python train.py --d_model=512 --n_experts=20 --experts_per_token=2 --balance_loss=0.000101 --n_groups=4 --groups_per_token=1 --lr_router=0.0013 --vocab_size=49100 --norm="rmsnorm" --norm_eps=1e-06 --lr=0.00115 --batch_tokens=[65536, 131072, 262144] --seq_len=512 --steps=3956
Below are experts of layer 3 (counted from 0) of a mixture-of-experts language model. Rows are named router (the router's row for the expert), up (a neuron's input weights, with its number) and show model dimensions 0-255. Each number is 128 + 24 x the weight over its row's rms, rounded and kept within 0 to 255.
After each expert's rows: a language model's description of what the expert responds to; "comes after" lists some tokens at least twice as common just before its tokens as in all text. This comes from a sample of Wikipedia text that the model never trained on. Tokens count by the router's weight.

# expert 13
router [186 160 136 101 105  98  81 124 101 103 132 140 117 127 142 103 108 162 166 128 121 109 110 116 151 141 133  67 139 124 136 175 109 154 131 105  94 163  70  96 128 137  96 143 142 118 119 122  98 128 145 183 145 134  84 104 166 123 161 108 160 156  91 146 142 130  76 100 129  99 157 116 116  99  80  91 167 168 115 110 113 149 143 140 133 125 112 131 105  94 137 108 109 114 132 104  87 121 148  97 164 155 115 112 155 104 127  76 132 134 112 124  94 113 141 100  80 111  86 148 127  76 132 116 131 138 114  89 150 117 167 113 152 151 151 134 110 104  99 155 131 164 102 145 148 133 112  80 108  95 101 164 115 111 162 113 164 111 161 107 118 115  97 115  90 114  99 146 134 119 123 121 112 153 147 151 118 100 162 137 140 134 131  89 121  95 133 118  71 146 130 130 117 118 144 167 113 120  91 160 143  97  95 141 122  81  91 150 126 145  99 137 106 139 117 128 158 154 145 133 146 126 109  90 121 150 105 127  88  97 106 138 139  81 118 174 125 112 111 112 121 125 123 105 116 124 109 122 106 143 122 151  98 117 121 107]
up0 [121 100 132 132 114 148 178 140 103  95 142 171 138 118 135 112 128 123 126 137 103 122 109 143  92 133 118 126  96 144 108 125 142 157 143  93 154 133 129 125 101 174 111 132 124 110 123 130 110 132 166  81 123 137 114 105 114  77  69  83 116 131 126 134 125 171 119  86 166 163 106 115 102 122 106 116  93 165 129 112  96 183 142 103 103 166 105 103 128  91 127 119 100 138 131 121 112 146 138 142 152 110 112  97 116 175 163 149 146 133  57 128 154 143 131 147 114 107 149 128 121 132 135 108 121 123 129 123  84 152 125  78 125 127 133 127 115 144 124 111  90 125 125 163 167 120 114  94 146 106  92 120 104 136 156 125 161 107 145 124 138 144 114 123 126  59 106 141 169  98 160 137 113 105 128 174 117 168 119  90  89 104 145 156 145  91 121 119 120 136 148 112 143 171 114  68 139 120 116 105 120 152  97 197 123 151 120 123 112 114 123 129 131 108 142  89 167 126 125 128 111 117 136 102 112 129 101 142 129 120 143 101 164 125 129 166 126 164 125  82 143 166 147  77 144 136 131 138 128 180 123 154  93  87  97 108]
Sentence-opening words and pronouns (During, After, She, He), list dashes and line breaks, and surname endings at the start of biographies.
comes after: "\n", ". ", ")", ";", "where ", "when "

# expert 17
router [124 156 139 111 110 129 100 116 115 129 120 125 112  88 137 136 109 122 129 115  93 168  96 135 139 143  70 157 157 134 144 158 132  98  78 128  98 145 123 151 146 124 116 132 119 121 105 170  85  74 130 112 119  97 108  72 143 116  71  98 164 139 111 138 133 137 108  90  78  91 162 123  95 130 111 149 184 149  98 126 101 140 136 151 159 153  89 157 116 121 111  80  88  90 131 129 114  89 150 159 169 137 113 121 126 123 148 136 133 103 105 167 119  90 134 151 121  93 148 125 103 152 149 116 143 126 138  88 126 124 116 105 159 139 164 108 105 121  94 176 108 146 129 125 155 144 120 151 106 129 140 166 130 105 120 106 113  77 152 109 137 114  99 115  86 103 103 165 153  80 106 155 109 159 131 117 107 137 138 141 147 132 110  95  90 100  89 117 110 142 139 135 113  95 159 102 107 100  92 115 139  99 127 109 110  94 136 131 130 116 132 146 142 116 147 155 152 153 104  95 105 137  94 117 123 107 111 146 121  90 112 130 126  95 125 140 142 116 109 116 135 118  92 107 140 145 129 121 141 105  68 100 126 118 171 126]
up0 [170 123 163 118 116 121  99 128 147  81 123 115 138 110 116  97 139 115 139 144  96 123 130 120 111 128 101 133  99 102 141 204 127 172 120 143 108 141 156 120 142 108 191 113 116 134 134 120 125 109 127 116 146 109 152 152 142 151  95 136 149  90 101 119 132 113 136 126 126 122 169 134 118 147  74  96 133 120 157 104 122 142 176 171 160 183  86  98 165 142 156  86 145  99 152 149  83 163 160  77 145 128 131 142 119  95 105  85 119 114 128 120 116 146 142 128 130 101 102 128 160 133 129 126 129 140 116 123 160 115 118 120 133 158  87 149 173 107 102 118 114 163 122 177 145 136 136 112 144 119 123 155 139  97 101 128 135 129 143 131 107 168 105 127 110 120 163 137 150  96 155 169 118 133 146  99 104 116 103  97 118 112 125 117 137 128  75 122 107 114  80 160 126 111 122 136 126  99 145 145 127 132 115 164 130 134 155 137  90  88 135 117  90 135 113 106 150 140 112 129 121 139 159 156 121 175 108 108 138 144 139 101 118  88 126 117 177 120 130 139 127 142 207 163 122 124 114 146 123 106 130 126 154 152  96 133]
First digits of numbers in times, scores and distances (1:29, 2:57), and openings of names like St, Sir, Saint, John.
comes after: "| ", ": ", "; ", "N ", "at ", "by "

# expert 19
router [154 153 141 122  79 103 131 101  97  83 136 124 136 111 139  89 105 184 131 106 120 135 113 129 165 140 143  81 114 122 145 183 142 134 137 112 108 128  92 117 157 134 128 126 136 152 116 120  74 137 156 155 115 107  95  94 143 134 129 117 160 160  82 132 140 150  78 103  62 115 142 126 103 117  97 102 140 138 107 106 115 131 142 142 147 138 130 134 121  90 134 113 115 106 137 127 105 129 138 125 141 143 112 121 109 117 138  82 124 140 102 134 113 131 138 102 140 110 101 147 135 106 133  91 113 131 121 119 125  97 129 114 149 131 128 122 111 105  99 132  90 155 114 133 137  92 114  73 104 120  86 137 128 112 114 105 141 115 143 129 102 105 129 131 108  64 106 135 159 110  83 140 126 148 149 115  84  98 147  87 140 132 104  84  95 110 127 155 123 121 140 145 118  82 125 171 124 109  98 139 116 113 118 164 105  84 110 137 152 145  98 125 113 122 112 132 172 141 139 105 134 150 111  84 127 129 112 121 116 104 108 165 125  93 125 143 110 106 118 108 163 139  96 100 115 139 109 114  86 139  91 158  98  89 129  93]
up2 [152 105  98  98 126 128 120 139 113 114 111 191 137 108 124  82 125 164 111 121  97  95 141 130 142  88 117 131 176 158 144 117 164 180 137 153 132 162  88 158 169 118 138 112 146 100 143 114 155 121 151 138 165 187 130 132 119 137 144 141 136 127 149 139 146 155 122 132 144 140 113  86  73 114 127 123 127 141 127 128 118 139 129 137 136 144 143  77 129 124 106 113  90  97 131 129 136 155  87 109 141 133 113 140 121 104 100 155 129 155 104 140 118 126 170 122 136 136 123 140 114 115 150 100 165 163 160 102  89 148 146 144 131 177 152 108 143 120 172 171 105 153 120 143 131 135 155 140 110 134 107 112 113 107 102 104 113 137 146  50 116 132  76 120 107 144  86 182  96 116 117 141  71  95 160 147 132 150 133 126 114 142 158 106 133  96 101 154 117 137  96 157 124 137 127  96 141 102 172 125 102 155 117 141 153 147  87 151 155  61 135 135 164 126 126 107 136 154 138 122 129  87 135 155 107  86 149 123 109 108 121 170 117 139  97 150 130 148 130 181 111 106 151 127 160 111  97 154 126 186 161 151 137 119 146 103]
The word in and the number or noun right after it, often counts or dates (in eleven years, in 15 states, 2012).
comes after: "in ", "In ", "–", ",", ":", "to "

# expert 18
router [160 147 124 131 109 113 100 124 131  81 148 167 136 113  89 101  85  96 186  95 128 157 131 112 131 134  93 103 152 106 115 176 143 163  81 139  88 171 128 129 132 123  81 160 139 132 109 124  99 119 137 122 139 128 137  83 142 139 148 124 185 167 109 147 165 175 100 109  99  81 126 114 103  99  71 134 168 159 112 109 119 157 142 154 136 152 138 111 104  98 145 104  97 104 154 136 103 120 176 145 156 147 107 112 120 131 152 110 166 119  95 115 111  93 171  80  97 115 115 137  63  80 146 121 156 151  95  87 111 101 163 126 150 144 143 146 137 101  98 132 117 162  98 172 131 114 129 107 110  98 100 141  96 126 101  92 155 131 145  89 116 132 108 122 112 121  87 138 144 130 125 126 139 178 158 153 133  92 140  88 131 147 110  88 104 105 134 146 105 149 142 157 130 119 151 137 106 123 106 156 149 110  95 131 113 124 121 182 141 142  93 113 133 152 116 139 153 128 129 114 101 146  95  97 123 149 103 132  87  92 119 141 145 105  97 175 156 119 113 101 142 114 119 116 131 137 138 159 104 170 110 135 103 117 143 110]
up1 [142 107 129 149 110 152 142 134 103 148 173 116 105 158 114 109 105 131 127 105  95  94 151 168 140 111 116 104 126  86 111 130 140 159 119 135 104 163 126 103 118 118 158 142 122 133 100 140 153 146 144 169 134 132 140 119 112 122 132 169 101  94  99 156 128 134 145  87 126 145 123 111 124 117 116 121 156 178  89 126 143 109 142 138 139 131 157 145 115 132 153  73 107 140 136 140 144 147 124 160 140 165 153 122 134 106 140 118 147 131 126  94 118 119 148 133 158 102 129  72 136 100 175 136 181 139 146 102 166 119 123 127 135 159 141 122 107  89  95 102 130 113 126 141 154 129 161 113  61 109 160 174 129 167 124 134 178  95 105 116 141 159 105 177 169  77 134 110 145  98 150 152  89 141  78 115 141  59 129 113 114 130 156 129  78 174 120 166 148 116 103 104 135 154 153 184 120 122 112 112 117 127 127  99 107 118 140 136 151 146 125 139  91 148 153 169 143 137 119 105 113 138  94 156 123 140 115 128 122  71 106 131 160 125 121 148 144 119  84 107 114 131 109 147 131 166 158 141 124  99  95 138 103 152 114 127]
"the" and "of" in office titles like Member of the, President of, plus Ministry, Court, Senate, and quote-closing punctuation.
comes after: "the ", "of ", "for ", "\n\n", " ", ")"

# expert 14
router [147  95 160  86 119 109 114  98 114 110 145 146 123 127 147 106 113 143 160 124  80 112 130  73 128 125 126 100 124 123 144 179 146 150 110 105 113 130 141 143 122 134 102 133 131 129  85  95 134 116 136 150 130 139  97 108 148 102 132 114 125 152  89 148 138 151 119 100  89  91 154 129  98  93  81 142 153 140 125  87 121 142 164 135 122 143 123 109 102 104 143 123 108  86 152 138  92 109 151 151 175 121  92 139 132 119 143 101 131 151 119 118  86  80 130 102 108 127 133 139  99 112 160  92 154 157 110 121  97 113 115 102 149 152 131 125 118 135  92 174 146 173  95 128 129  96  75 106  97 109 121 156 101 102 120  82 144 109 168 130  93 119 116 102 128 133  90 155 146 112  96 114 159 174 147 123 109 119 134  73 142 144 100  96 136  48 124 130 119 125 163 134 114 108 145 198 104 100  99 142 138 108 114 164 110 114 125 141 142 139 115 138  95 133 134 150 144 133 178 133  95 143  74 112 111 143  89 137 105  74 100 149 109  82  78 146 134  87 103 112 150 144 132 108 133 142 124 136 138 163 100 154  94 132 126 123]
up0 [176 119 154  88 159 170 112  94 101 109 133  94 129  90 118 115 144 129 156 111 127 129 104 136 102 123  98 157 146 141 131 151 110 104 149 102 148 158 148 208 165 162  93 136 125 126  41 157 111 149 107 145 152  94 109 128 157  89 154 126 183 136 121 114 101 118  96 114 113 117 156 129 113 125 106 154 181 130 112 118 129 112 125 117 126 125 137 140 104 126 130 155 126 125 140 151  78 108  90 133 132 128 138 119  86  79 123 130 118 134 132  87 108 149 150 148 138 139  96 126  96 134 130 156 128 162 125 179 103 112 134 154 127  97 141 146 131 131 100 109 122 122 168 132 119 165 107 112 144 105 163 134 141 117 143 139 179 118 133 172  99 115 126  79 107 125 129 120 142 109  52 120 158 122 155 125 133 118 124 140 162 160 139 159 135 102 137 156 139 118 145 104 127 132  88 126 121 114 131 151 130  72 116 109 146 107  97 138  86 135 131 139 110 149 145 147 151 159 131  88 152 132 107 111 148 158 101 160 113 132 101 162 145 137 115 100 109 119 162 101 124 143 146  93 111 120 148 108 110 143  82  93 121 125 123 120]
Tokens after "the" or "of" inside titles and names, such as human, Social, Political, public, and word fragments like Mov-, Pl-.
comes after: "the ", "'", "of ", "The ", "== ", "s "

# expert 15
router [145 171 153  84 130 101 104 109 100 118 122 102 160 112 132 131 105 136 138 124 110 103  95 116 149 131 139 144 147 120 172 124 135 118  96 103 131 149  92 137 151 153 129 124 130 121  94 111 133 101 120 122 127 128  77 101 108 113 152 108 113 145 124 112 160 142 100 111 127 107 181 102 154 138 113 134 160 142  97 138  93 147 146 119 142 128 120 112 112 100 124 110 140 141  83 143  88  95 120 116 142 125  92 110 113 105 127  97 150 142 129 118 101  92 158  87  81 115 136 124 128  67 127 116 120 132 153 125 112 115 128 131 164 155 146 141  83 119  92 148  89 170 112 122 150 108  95 107  84 121 101 170  86 100 139 124 141  93 151 129  94 118 103 132 117 112  98 153 121  94  96 137 148 153 133 121 111 138 127 113 137 152 147 128 101  97 103 109 121 164 150 147 113 105 147 108 107 101 137 153 145  83 106 171 134 112  87 148 141 156 101 115  78 192 133 172 162 163  92 107 135 153 114 150 130 153  99 127 113  81 107 135 105  84 117 167 128 125 119 133 141 155 145 128 142 100 132  92 114 108 142 163  97  98 133  81]
up0 [ 96 126 156  96 139 134 137 142 112 135 123  96 124 108 133 101  89 122 103 172 128  94  97 124 141 107 114 106 124 149  95 141 132 115 155  67  73 140 109 130 136 156 118 151 154 140  99 157 146  81 108 154 154 188 118 129 136  96 139  88 159  86 139 114 105 129 145  81 138 134 132  80 130 129 135 155 165 157  76  92 123 144 115 157  86 130 122  94  92 136 146 122 143 131 131  99 145 144 183 122 107 130 145 136 134 121  95 123 146 123  88 130 120 131 142 140 108 154  73 133 150 124 131 140 106 145 173 109  91 158 152 118 168 135 126 107 138 164 108 102  98 134 110 154 178 112 117 110 131  99 108 174 113 125 135  91 139 132  94 130 120 155 106 135 126 104 116  95 115  96 120 101 138 139 118 159 125 115 160 132 145 130 127 139 138 137 116 140 124 111 128 141 152 135 170 110  96 154 135 105 132 122 125 107 110 119 112 139  85 154 137 182 113 147 161 118 144 137 112 140 105 170 151 129 131 172  99 162 145 120 124 116 111  97 129 104 141 132 119 159 125 161 102 127 124  86 136 118  86  89 137  95  96 134 136 112]
Periods, closing quotes and line breaks ending sentences or table rows, plus the words as and to joining clauses.
comes after: "|", ".", "\n", ")", "==", "as "